{
  "num_hidden_layers": 9,
  "hidden_size": 512,
  "n_experts": 64,
  "experts_per_token": 2,
  "d_expert": 256,
  "d_shared_expert": 0,
  "hidden_act": "geglu",
  "moe_layers": [0, 1, 2, 3, 4, 5, 6, 7, 8],
  "router_score": "sigmoid",
  "normalize_top_k": true,
  "routed_scale": 1.41,
  "balance_loss": 0.00669,
  "balance_bias": false,
  "init_std_router": 0.0171,
  "lr_router": 0.000596,
  "num_attention_heads": 8,
  "num_key_value_heads": 8,
  "head_dim": 64,
  "vocab_size": 4096,
  "norm": "rmsnorm",
  "norm_place": "pre",
  "norm_eps": 1e-05,
  "positions": "rope",
  "rope_theta": 10000.0,
  "rope_fraction": 1.0,
  "qk_norm": false,
  "attn_scale": 0.125,
  "tie_word_embeddings": true,
  "parallel_block": false,
  "extras": ["capped logits"],
  "init": "normal",
  "init_std_qkv": 0.0287,
  "init_std_o": 0.0,
  "init_std_up": 0.0287,
  "init_std_down": 0.0,
  "init_mimetic": 0.7,
  "optimizer": "adamw",
  "learning_rate": 0.000451,
  "lr_mult_qkv": 0.5,
  "beta1": 0.9,
  "beta2": 0.98,
  "lr_head": 0.0131,
  "warmup_steps": 329,
  "schedule": "wsd",
  "decay_fraction": 0.386,
  "decay_shape": "linear",
  "final_lr_fraction": 0.0,
  "batch_tokens": 131072,
  "max_seq_len": 1024,
  "doc_mask": false,
  "train_tokens": 1271000000,
  "max_steps": 9697,
  "dataset": "wikipedia_en"
}
Below are experts of layer 3 (counted from 0) of a mixture-of-experts language model. Rows are named router (the router's row for the expert), gate (a neuron's input weights, with its number), up (a neuron's input weights, with its number), down (a neuron's output weights, with its number) and show model dimensions 0-127. Each number is 128 + 32 x the weight over its row's rms, rounded and kept within 0 to 255. Numbers have three digits each.
After each expert's rows: a language model's description of what the expert responds to; "raises" lists some tokens whose logits its average output raises strongly, later layers aside. This comes from a sample of Wikipedia text that the model never trained on.

# expert 48
router:099110191104191096187092136138157090135130109142131149144141124085140208144149101149101176066167127169183114130177152171181113136108082063105152127142136129182163144117163125134099146131113129152164119133148184095160074108129104104107164096151124120107139070135168167170139151181149222109186152114156098110115178101104101122094094159082105098194140091207138142104142139134158153131143
gate0:133151145155109139099079164130084098122076115166194147138141160102119149096139153142151165121110186101171114091103152094177126146114149110126126138117168131159081104170162084149100100099110127105166171104093185164044115112101122138125170134081132180145135096173139201144148165120158163050046075094139106076178126134138112139143090175109140089073122100170174158153158128092157111198140
up0:135210167112153132118095133192151153112176110127146145106165164128094174144142144153135156128105122139174110137170107148112096152067093150043159128128107119071167129137149115143150112095137147191104122122128097097144142142111114125124111137094136135076170157078086091167098066164100164200121155179082081121125167136133108119133106145112083143084125071146083131174100113131130153128080
down0:115191151112101166070165085159123151132135142124106064155199124076085186106168156121068124144148143055108173137051083201145132161158094152147165143158138093145132069071102085128093138168099113077136176097090114109179105089114083088052173134097128124125148134127123130106112129138117153143158139142094137096085212102131128141122142069124063146152116114122088118101120133135165126123139
Description: Pieces st, t, w, ij and St/Sp starts, often in Dutch or European names like Gersten, Eerste, Herstal, van Dijk.
raises: "ri", "eel", "ack", "ream", "ark"

# expert 14
router:112111158119140121142048088144162050157113084157164178193161162102077220139108139161119121091134134179149092132167110110154103162113068048113177139202122135187123157122153150163084078114074130150168106132128166115110096096147122084084127107100146125133106094078141133141139140189113133161146085154145096118132144107094100173125098180091146030168133119208102137136146168163135149126128
gate0:148149118097180133132132073099153142062142136164142115137115100178126047139160081136103068168126122122148085117087063123123099088107112147110146144053163101141123089164193148144147093103164096112066074126122096108108069169141172167107183062120138155129083144187126152162105107106100141082166181120142136115102121180132146100098117123108107154128068104132123158128051079113114173152127
up0:135179087141168113122129117147161159108114139148111142143091146170198033113190138081130108190162128127105109166153150104081162167112102106148117137077111117105123125112148130091121121113129144128128138160153186133132173108137120133140129084124169085046092164101148185097080114073133106163147112119139102139120106165176195122170165133127117148121131093092106099176129164099085146108101
down0:145168125124140157172096175135125146143128115108096129114076107111153085121186133111120103132129129174108077106093077073103141145118131162156144089007113125132112150129219130117172150142170156111096104128140122137149133206110118120109181099110105077075171128173121083163122089144119137150108161104136128099112137190110128107072103142014122129130121132163089110125110114117089175143104
Description: A lone space token before numbers, mostly after table pipes, colons or semicolons, e.g. | 8, December 2019, aged 81.
raises: "1", "10", "6", "12"

# expert 59
router:081108150117160090162059094134142116137111118194144214136145123106115166118090075113152128062143150173148107059171148182158140118104116144117131148131145122169166113163159105098095102132102112121109109128144169101130055095139201108106105103123104094165127110150158146164160176135112185219132098117120076109130121129133116117060120146092117048173142091178090140089136146097063171128088
gate0:133110136105104078141065144087129111132094112087206181085124113125170110098127150191115129088079085144211135145130097104142091133035175091113154120103072142133135082152155120068196167171203091133135064165122146135161108152160141075116111119072108130136123150177187078103131127088116134120127121104106095196163161163084121110128100146123148091068126119136144143110147124069105149133164
up0:130182135135148174135107106129146126130160120123170136143046120176178139157109120119126140161146127107166167148120138100116059145052094055114128077127130123099128150107107139124114112133147132134149135142082151138143138075101103141091094169110139068128136071100111066153113132133131091175187142074153138100109097115093115098098130110155082086158143083162140088137173121090084118106140
down0:099169093069155143154130144183163111129148118117130205178127123132143179110098095148121089100157156152145154173107123149093156106104106149069203111106109132141126030101100117173102145180114171097168155142158129125146151078124140104141056075130162106148109187123086153080128134103142135082154113068122201084182152095105129180136142144112139123077108139088141114175093116156120130146123
Description: Small pieces like e, te, de, re, own starting or ending words, as in Bgee, esteem, Hometown, Downtown, de.
raises: "lect", "velop", "an"

# expert 36
router:085135161127164121170112130137143094123110084194136169161152144126077111176116119171101150050133156139199109143157112188151076112126092097105140176205152138137119121153147146123092051142096089141149126150148161085153034131114111101119110107119086123086135128079124126128157163128142139188156061118142091096116088104108018132072115191079135070191110119190102109139122157151218145120073
gate0:240161124083132153137127167096113128102161165140074122100139089169128076104151131165130103139120072163152120112132165087133185082158160078178170155172098140120170126126090113173129089146079108107141126111162086121168141162093144162120146115155143107106107142110100146116136093079132115122146116136113059148115167090167133169135128042126128029185156138155127113108114175115134125130123
up0:207137167114137121132146171129099124154228169157111123108110103155110152176163099166132074139110112116116080062098086138095092145179076072138164176202141145123093102159155117128168103097125094090119135133104171100130169078096109099073100142173103133140088135182081107152181202089078113139117119139094160119108135096135111173125147133138129103144152147135127071094110165064094120109121
down0:120127125117108086158078160157128135161119133173127099119102154166102162167096171164153010099138089126108071215075124125194140143179152185134140118144140122130116105089125164140087185144160130106114237143149150132055125186122135152102077182101164140160122104138122105072107104123144145120196126134107129150115156157130112134166112107171154126134162129061170058093130105077140115107136
Description: Vowel pieces like ou, u, ac inside words (Vancouver, cartouche, situated) plus auxiliaries had, has, have before been.
raises: "est", "ett", "ity", "er", "ell"

# expert 40
router:108119158146115075149060101116145098122117125161138135164172154083067128139100106147103128074156164177133091176154105133196144132083133076087137153180122164173133140175164105147070130128081104135196117122129151125154064151141156102090084076125117145145098122172126118170120178184112133135196147110147098111089173099105130145118083096092121084161151093231092150128128182134206162095111
gate0:138152145156146117169076152156071130196140154164121171142155131183082155044060091161146136131160159089097102119061143169064052153109061170123157138128146125121171100111144082131085144083169093147153125125109126149094097125144181102144113143162108146199137142134180156119083160077083115120148160061100122203073189142144129125123172107136100112096100129094150164118193177141156108112147
up0:134164117158059101141117119111097126112166089062096138110144105138189153120111170132161161163109110146113166112120160092094215150097160124212074080136157126127114191159149124071175124173125109108053124091074146086176147142156090139145159117128127131131139112104071139112121126106168174142157057080181199115173119090123099107120118122097093170147124189137146119093069125131149203132110
down0:155091127140128125181119124203108082143189157089130123103188044132088128151138174097164160078122175179144126163130095122127065174132097149109137119110071119150169113092223114072126151217139108129107184125119172118133155123142110170162154189119113096117126178161149145136126141201120105110184186125117118123135097111159079126132087137032172169127059154126106120146079091098143107101133
Description: Month names after on or in (May, January, September), plus pieces like v in vote, op in reopen, n in names.
raises: " ", "hem", "/", "and", "ot"

# expert 21
router:088117163112135074155093075147142069107131085186129191201172147102085187136092084130095169084149104173119120125172116170157104151111112089096131171187139116140120117155156144120104100120111126176136136127162183077141085173102156119150107081107136145144131073078137138147144165127099110110178124099134079109143134105114088114096140153067094050129158108185128102113135123175119123134097
gate1:120159157104148142149117131095123082111077166098140145090123124118115144073192093132125134089116150164167088118124169108161069175086113143106160112111126107147117201089134149134077119159187126142165070107104167167100106098192106096119121081118126084143113108172109232134143191089147146145100093173132136097136129109122101098126133174082069126177090131126129104137111165145091165167124
up1:163125165129160125102101161108103134164112043133185122135126092169163072144094153116200108101132066096172148153130122169146187092158071097071124129138132081131176067127071106110127128138190152106134089161205123068129126113048104182097115123188189146127142192113109154126122111145173113171212177117123135127128098151060130154103112168141174097139149108153139074110089076073119139141131
down1:164125136088115134120103134087180106140169127096074066135143084147114101158167114126108136076085101071142044090097061125083137143131125102182106176084115128176092129148101134124130148135141171103168125145122150130161111122140086121099134067096120155160126089153054121078090156165114073145133085122149189089099137128146186126127109103146093159122093126096166123123128162073130140106137
Description: Two-digit number tokens in tables, coordinates, scores and ordinals, such as 30th, 19th century, seconds 49″, season statistics.
raises: "6", "3", "7", "5", "th", "8"

# expert 50
router:115125182110147144133045082109137165139124114135126116159162165130092153170130018095050143112144136165139132155177141160154098151087157095138142178174123143177132143181161139132121091126115039133115117144154157132131082108121207124113129128123118149160135091098149111188131183248118203142151118161148121116121108088085125160035087146078141120171103102195162127120157132148076160105127
gate0:137151132091080146175125099120165105119135110136176095137103104096041127150143122122153172076137146107102106142168137098173121085103150072155160047148134092168178132094135156175173127098117122121176195125118110160041206143171142080189155141101153048112100125130105139089140146133109086123128088174139059165125172138115172116153125094127154157123123046111066100158187153106105101165174
up0:124205132131097216109118126105089127080081117142173129097171138125108115187098162156128123094110137180111085106088118129177160158113081085152154129168110168110194157090176139120111119081127127171123078095133128145043124032114159117114204138139138093155077174137076094157086147104105159138124075164123104181136180133126140087158136173147135122124084121152118118100179139138125168081103
down0:168105124137120147160110104117135181130143148082136091100099150123135104116224174151186146110153098113135135107107131182108088107175115187177161082097148101109114090113127144149091146057148141077102075104144140135106144132137163145184192181087112148219122141113126133095148108081075131139154071193109152141100064118076109082114121140157135147094096104068158107124124103146175167121105
Description: Short word pieces inside words and names, like le, ap, ov, ick, eb, ep, ack, e.g. lifeboat, tick, Petersson, Debbarma.
raises: "y", "el", "ing", "ed", "les"

# expert 61
router:100106141121123102103101109118146065101137111113153170161135126110080183134078068082107110150124098214192114096144115140123101117094131102092135159151132130160133139188157087118111109115109150125128139136106155094128143124101171111088095105107115122149111123081123152211105168158128181184190117145145068134135152108143029138137128148085107098175145088230106164162134152133148115096110
gate0:159085146144104114125111110113076117111115103162142163129099156105129176166167143128140117107099158154073094096069144105142089194103097129160120092161136089164201101080133135127138173193116168058139130170139129094086132112228154132134102108139147197175144124189147227153081171092122140164149146126099129097125128101083165133162168136081139136177174151150100137083166120085143103171101
up0:094089112123150142098181098127121145172138056119136104172155099161160116033190159112201154127093098119099137139092162174128125136125154099136195164151112167184132208188124123143112107099163129133118091105147116196117102143124093083165062162140104106121098158130118102100149141140114094115167175100177193126149142118123148176129119106134107135123140111137156124126171207185072140079200
down0:118061137108133134163129067150168144193133081117125139122053122088114158153151143075173133179170167135139110119196172127082100139133132125136118172098097095079109119117148189121103136130108149161102095107111132091130101074108133134166077093103164104198098083067117135108089152112068139081123166182143128098145105093145148102139181117079106075113140162080085108132162146115114089209128
Description: Middle or ending pieces such as or, us, ol, ul, qu inside names and Latin-like words, e.g. Zwolle, Ferguson, Lexus, Darul.
raises: "iv", "ive", "ors", "es", "est", "ions"

# expert 38
router:079115146125117109145150103144180080116148106135147202146166148134137185119078152153116120110174113183177106126191139164169124131124119118126138136142105133180159129102151134131097073108123137131154131108102212096107076102145181131131121095127110133125128096123116131216137113135134178173194109105168082114159107100121054157120063180087145058175127097166181152122110131132114144122176
gate0:147098114169102134159140174063144133138111119143173144188098156166099165140114104149103123077170157168221175150101097088154093100121101146106151124121159101106171110129209100107211107149113159118150109145103097106061116175125133156096134087125148142104095168193140185108167132115122139192164122121133099123112128137146099171115068191065134127131069065138099154071132125131120118149141
up0:150159120056125050195083145109132132071152133104104110148129134112175111159133118098110145101184126103203094157108133122085124156128088156070207162148091138117108108113147184132155134140086114158089053073126138100192149106092161125088076159164113077147097124132104123139133175122034174162124162146161121107142083192132188155158166087150106127129148148103119135118152093070092097141103
down0:113152110113157164085140154109152099160096141108124108148142163071157135120144145171082148127149131124150102135148118156175109098128109070138157116114173164190155109164101141106155163094145154098103130120109163112113119177140146175116144089096154133146157142059185116149083168155125129127180068155157126127148070130138093173142104097145120122215177160150157145170121074189081096098181
Description: The word and, plus syllables like ak, ik, ok, ric in foreign names such as Waikiki, Veikkaus, and words since, pre.
raises: "l", "ent", "s", "r", "us", "as"

# expert 6
router:103113076120137102146051114108119097152135107177150182155160163091143148165119094135101148142143124185131093119182147183160133136134080107114154124130129116163140146171176091157118155197098145155186114124159172096170073110109173110096100131121125114109099051064122180200161186227117226121141141161134092091139095079135053171096085128093126073178098114199143136115128141112097124141115
gate0:095179163142130140153078116099090126117170113146116135145127181083110152092117164061133176075079127147129120119066131129094139119161101111128100076130135143165162078068109106099116109082102175098133180149104108047113110068110165154155146120110106157172105049154036104167160119170113120078151138166136100188185107144165098135148119135088204110182146187135091187114144090098136128119188
up0:098156124151117137101133174142048198171122122100134096145099135126132186129164143132128112086152067113087114042121134162142113161113116134106168085138111130147174109104128128107160114119105156134110136191102068142130084127190125133147161089112078123164135101097112081097072121116184122154123141123122174152138117187115145137151104149146153140137113151113110160068121138144147096136159
down0:105138091115128113111126148159065220116086101127123131133095143161143076176101142137196158089132133163158186146109155080142170151091090160048103089182156133022099118137085174161122142154120112204188121119112131066077099138142099107091170135186116162082107201184131144141142117088110126095094078101086153058155160107171067109097064101134090156142124129145176113157100114117084116140131
Description: Mostly the word to (parallel to, thanks to), plus name endings like -og, -und, -and in underdog, Swakopmund, Togoland.
raises: " be", "ward", "o", "day"

# expert 60
router:098122183135102121138043097122158064115112108146132157140121137102073149158112113200074176065133162165141105080139110109172126115084106000128139140161115093163119175161161144127113072097080122129149115140121183110120075140068097079073151068132120110110133106107145160193108162130122186068208153113139090069116143118111046155093140114075105083155134084177148145136140104119130137111120
gate1:082096153181120096158146150148112155107111100169162176146090162122092093144093098118118116119078129147132206083124125142169100130140093113109151183200152129139186131090155115119149117086071150095104027161131145125079089138158132092173130119117129159136063101133147083133139138080101086166177137130117145117152129086118092146115096137127124135169145134151124187104142089170110201144126
up1:113093148143107132171140115144143174104116109168122134126121163152103124143170095159105170140136152136129054095117145148177148116162111083147139147145144164138163171162105101116089094080118169097124127126110135096094080157139137141098154137142068139129134106199096131182125137150122169158129160109086129076143102151157113151136143093153141130158199173097127152156160050123142162067058
down1:099111116068177067165165145114164101114074176114122070120168156141100055126162066072150089127149106157133102167103189057089167157112186136111163115126148156159205129180127140106150151103106134162084068199128117097138168132103119119115093164115118153165144090145078111067104135109117125179079084147100165154155097121124140120098149091136196135105163113138152153066098130148136171098167
Description: Line breaks, table pipes and heading equals signs, especially ends of infobox or list lines before the next dashed field.
raises: "|", "-", " |", " "

# expert 39
router:095114189122175123109068121121136104114127131164172184137138147132111151143104160207104178124146097163169106173170169121167122154058133136122177147190129132165059154176152114142066087117106071121124113132136160107084111098118142161113115074106118137118118114079126136120134164133103154162165081148155129102113164114118058144138109209084120086176091110183084119128144176149156152168122
gate0:096109137152142127125100131108128125107126110129178164138132145151136149154113118168084177187126130097149128137196101170171083141114160147171149108179130146150109102158170160124174097096131122100132091117098149133114133089248200103156122033160198160131072073108102138125096140134118153138181087146127072134080153157090117119096107101088107101100113122179084148083081127107087151177172
up0:129131118088117156131147071121081100107138143173099133156178099091099131101100156097070121092145124182123107109116164095082105125143086155104109144084159107090112175124129139133107128166096135136133151122147149132135173146093088136091172184078113064129144156165137110122188118149139190126030139065180155113176122100161090166130181166181099130127125113099199113179105125161158113105109
down0:151122188165147130081171132128115080111101108114154108174107122127172141079127090108092189144180160156117135130143098096163132120104084140104154137150200120161094136162235166140145129147130140171116160183105125090150094100147096098076137179125163125170095127109161175215091125131130134159086078157170122149101145117182132136103123099019140081131151069137161135135192106084106127188136
Description: Opening parentheses and brackets before dates, ages or numbers, plus superscript and subscript markers, and mid-word pieces like ec, ivers.
raises: "200", "Un", "A", "201"

# expert 31
router:078131158091142152147097098143185098128112107149141171124143139130107144170133124124103120064232121182147131164173139221163109113102113058099179132179125121126100132137163140100075108107102049133157127106133159079116055169140194113106138075127124151122128087076123159201114176130109078112129109128144079091143137082094064120104095165069128039182127088189158134132164154188188143135109
gate1:155135151108134140134130133129094176160162110126128104101111136069126123078098144105122174138115099106185127159117153123080112098143081157163110102140181119149178119120161120146106149163141090148118106118050121120099111092188109118117120128097092169099119084121122125131080218148191106137129102120124147151138126100168136075039144171137094114103131130126104128115201136151152101109171
up1:140150130121130170172133166165113111126119116143160116118113137148161113096130130100107105127135135102148120097156138162146172101107089129153255142162102111093107081076142181154086119104106093178109146099140122118174133093154178172105125140116090097151089126138135135130111165125156171140168131161088061122140098091082154105162139099131122135121076069158150149104160135118146122115162
down1:128123143106089120167170110129110146159115136177091097081126123148138145155140071133172142118098050137119083154137137165115116105170101115146143115139156179125074101118136138114099054136091108162085153146135057115120181168140136134118088088147119078152098118087136097051139157145130203136117173087115141127147085147137143092118136098140109145089142129155131156153132115137141122144140
Description: Table row ends and separator lines, and en dashes in score, season and win–loss ranges such as 2–0, 2023–24.
raises: "200", "199", "196", "4", "”", "|"

# expert 25
router:071103153084126118127075105126169083103130107148162171130170127116067178117117147169077158125167143157149113100135145137156142131086095136115137118180118132177154146135162115125099088137109046126214138128134150096128046132126090096121159102111078108124102108141138147152147131208155115154111098146152061095109121111094074122107110157076103001152136112204109110131150140134176116163123
gate1:113117121120152110164105111123125075118090125142116084076134076049114209136184110137093189126130146165090131111147141144130157113097183085152147098105152075179132129087150107181123108108162101128058129158098181136180064046184132054138176122126090102105065088161094093156136149147092138120154142096095101134141123134154161116098151123101041146094102167105144098124133119129053119141089
up1:182107137121112150146128158102090065114057110114133147137131099051095154131165114103098151102091176151135126208165114104097139115094231083185142099145174143142113191094163100159089136139120169188037126119129140185106098136144119108113133106195106080123164076143134122124108165157094154121146125121136120149094154138137176083087097121117159171140122165129124153205071157138105108111097
down1:064114099125150128134127143163114121134082183106170114097180070117058147099173145178159098136177142130137189137188187155167160063093138147169121025096125106120111119160123114077129118068137140078171149157111122106130120130162092134120149162138149076110102090079141116187167112151165090143152145128139191130117121113076165103143146120127146097094143160064065096160125125154109080127105
Description: First piece of a word split into pieces right after a, the, to, or the article itself, as in pred-ominant, mon-astic, long-er.
raises: "im", "er", "est", "th", "ot", "u"

# expert 55
router:090126163106133077138084119133125084104127118189132170117170122114081185189121187167111132124128136182121135086185125127161090107119109154122152127146138118176143151148154160145083104130044061150152087118153150102140139130154118086055116112101138113130113123051109158203140152222105181127148125132159086116098122098114119138064074171092129088157172112224154144123148122141201142165130
gate0:136085114192158159094056051136182078154115155109118157155087155095122101160107137137136182101181114194080122156119119128123173129176104129147172178132167084117125174096157170112106129183120125113166136182110136138102108144159115171082106149082159135141104149166186169159203126090134103107127115118058115093132157076123167126130043142110215188106091071155122118124173047129178103100096
up0:104177143137127131148106113110139135106206137129160141169181136148105130140181139157151146110098152102155170149076169069115119123143145123109133097153136145135067099078123089115117143103109110083182146115127147108089165182107100119157092095133152156146152119137148136110151117070176163091112151107135148098123109183108094186113191116147199118114158125090174120135101116090110172121114
down0:125128123149112112133074141165087196141125100093159101091130103127133173184082167103171084156171125186110101057152121077147146067081039127111136135114118094119154061121095142141144112134151140166152124155130158176144109054104110099169154101108164127158079131114106153100089146169134158078146099135153111124074177114111154127158113104067147125152132074189116105160123128114133141137143
Description: Lone consonant letters or short pieces inside split words and names, like m in Sturm, l in wrestlers, r in Majchrzak, ust.
raises: "ission", "ail", "ag", "ich", "ant", "ix"

# expert 32
router:087105145130119079194061076105140061119129091147182161159172144116091194169118125179112131106183143151160138140138112125164109127114083146095141118140143123208121148141151122145112152134064076138214115102177175100137119198100193141108105111124087112149113076138132126190153148163139144194180121131149109110119144119085079154133094151080117068190129079178092123082136117164115143107093
gate0:141144031152102159107107101143090071141101129119134143144094193081106146160148165117130121081133137175104107145156148149132154167134128137134136146137089117089084124031137168184116131140110155152106143146127091109146130066162055154099178125063161111116179135113154108184096152131102177070103111140115124099149130134090115142063115162119106166091082109138054144152182162146154075166098
up0:071080188118167126153130143153113141093105124134180134135133055149146127133072101107108130131168179115132190116097069141079139141127117098144147117149145109131122113215093091091076108157121124179153096131102191135096117147096101087101102100130153128109117092146136163133201157101074116120151206129144080121131109160154095103120162092129167091131104110147166090169157116082110166164111
down0:172163102137176119096073066142128115165161074103139164161089127092162202111165077166118175147117106130150117094159127125162121139122092101162104189168133085168140083153087116133146116152116120112107163155136113078104148128088104146087132091166111079134128103089097099102089121129082192095116078086184137076130105148163132160144127102157143089169130171156155061122156167152138094186121
Description: Sentence-final period plus blank line, opening quotes, and English first names or surname endings like John, William, -ley, -land, Bobby.
raises: "==", "===", "====", "|", "S", "A"

# expert 0
router:098110207119159056194092109114139077108117109200104197137160161125109143156120182129054142097229111178113131137129115198167103167085071080076120160155122129168050127153157175117126097135136068124188122145166192129129130098133179131088121066119135148139112124102160162206141169085115111124162114126160101145124181079121107099087101074094142053169129098214104177125144148131098127154166
gate0:137172140081126147157112181106121160094159195150170066097125220132099172142133119169063162126168138145092134110161087137110161095175151096094144110145088064115170123082183100096085170133143148134189101178109063196046114122139171095110125107089121112138135151091094088121176145116087109114130113093202086157086126077117143168125151135103140108105108165125051113104103125180138144070102
up0:163130101099127147184091163114085181090137138173164144129097108094110147104160097123171116087054135124093076150120119055118101147110100108151167093108143129130152118144154141129115141097153197151087157123100122151118176091093097150140141146142107155144076128136086199046174127167171192146124126142164067080135106158176173148105147213155136151123139152121138103101143129064143123194141
down0:156083136148084163168129093102103089087148060178119138191147129067137146104164093138159089121096149133115132116157153126103149081111183150125168151155124104207157048077145112140119177078122146154154147115100144174123183146124127106088111155176160147127120175125100092157120156133139160164102102129157091161118139155151118171099153158104201171085061119110127134133145126130132139167139
Description: Word pieces inside names and words, especially 'um' in Susumu, Sethumadhavan, denosumab, humans, plus ' ch', ' ex', ' k' word starts.
raises: "s", "ile", "son", "ility", "o", "it"

# expert 35
router:083114205128138084164087104127185075129116126159169190116148141136090198148123101157129164117111159189162152083173120130173130157121098099126117128225116153179147158142161171128081131120063049131156116098130107090081124139141118084141090107148072139127125159070151169164126182134135166068136129145142118087146123127105099180120089154084092077157120078204152178118153146143151143153093
gate1:110124061088131209145126166113183143170171142100098098136208097180152116105119159158109120134183133125088116120174106149160152145160093123101119142105182163115162113148159135152135105155146104114188190170136077143090165163129158160156104133074111207111090094144132151111126100109069080144096090156162155135129104113103115110155112147077107154150103183147117181130118097113115144134127
up1:115126109112166147095112130162147120162121169092092111113170101192155064109170141165118108120184150122120161140120132155087094136120172132097136121162127234119140190183133111140102165117102053105101144205160070181093120132119099067156119119125107144099211136162145122126109114071143085109132148164187146181056170078141102111112115132163140111116140169132140095164132069135149181100178
down1:144108107067130134187180159097100141118160153142081142114130112110133075092101118213099090095160187092149122161117127167193102156087130160124115092093122163126147177167187108151157187143144078066117070151057110157214133155122148119124130160166120123102114147133154099109108146119075108160113116130121157142118101153158112139070149071123139129111090170161155138052122138214125095128144
Description: First three digits of years (201, 199, 186) in dates and ranges, plus the piece -he- inside words.
raises: "0", "6", "9", "7", "4", "5"

# expert 54
router:080115133129084109107104095119146082126115116148133155141135128087149212180109130166160111073181143183137130146142105132159120129116132040119166145167124122195127134148160130128090124123082167134161126133133175096112122120097076073107100113126125154128132115089123134188126163197123132086165204132136104118149143113084096131100092190102112075204133104241121143103162140126161119155116
gate0:107131136128129127124130184101063107088111136201140168137156164087148168174140091188102138140101115125107085136059129125073083121125118006093168140163134111109178122092093107168130140140075108135137135162166068168102128150132140083092083149135161124084095148163134119128161126112078153126138104159186147087181096125130096148159202127062131115140162091206135087140124106103095103170134
up0:081145131151124180080164141103153140170130090141166117149182157083156122141076188144114167120063149116140112137105141142124123129157145140101117120097133124125088132178170148135134112176170131121138079125107170125115075049110127064170151154123167087146129173176151143083136105162160123195171167159079119077126160142067128142150120155189077101103150096133122108098136122110115075162121
down0:087119114146164157091061106192164115182198166084142131173100109127138141089143090125105135133147132108143127076126146129109142123160125134114146123117136113156120141165098150120125145107179107123178195089133089106116057110125153094141030126136159128133125123136071121030183137130141103085130114184164106134129116128168157142121170155151112116130116131136154133153186138132121119049123
Description: Mid-word syllables pairing a vowel with b, d, g or m, such as ig in fatigue, am in Cardamomum, ad in toad.
raises: "ore", "les", "os", "isc", "ol"

# expert 9
router:084096185132172145108118119138172111121117098155164142152151127120098215155120140168082139105148140140143086121140078184180116125088135049110158148185149106169126173150137097114086097147095061138209109151149141102124085128113151127108155077111126142138109053111148133151133139218092152154146109127181095124148149112122117148073114149061092035202143074224127160140133111155108113150100
gate1:187172098174121110150061078185143112113114168113149157125169142118149139162128143159141119106078114145129129121162042111155173130113111145124133074153077170148164159113146198073115127161172098165127142202140140107113084144142142063137139134083164135137159156128195177146124146139184192165128151175137134177053134182128081106079125193147064113136136124140131130088171133104126142139148
up1:195166146148117101094169129165135102158191147084099112123092133153136113168147094152150111150151061136142125116155122160166143144118135186169114109111118096122175114106128089103112116199128108198131089137092113127105126118134116141160132099078197175107167138149165130144098161132118134217142139178078122136123130129108136103113148118148102125128121171136161038083134145132094153154145
down1:086087018098103114131144179181168181069114115161155077159127106177130104166144159110151158162136124104170122113110130093167083078114105146141158109105136076202153133118166112047087133125120185150197126165156131150115131167142112132093119102139110145137116084124176096124127126154117114149106127139077128178095223142166169154089135099127142138155173110119161090092074137106114146109143
Description: Single digit tokens inside numbers, such as the last digit of years (198-8), scores, table counts, UTC offsets and catalogue numbers.
raises: "19", ".", "18", "15"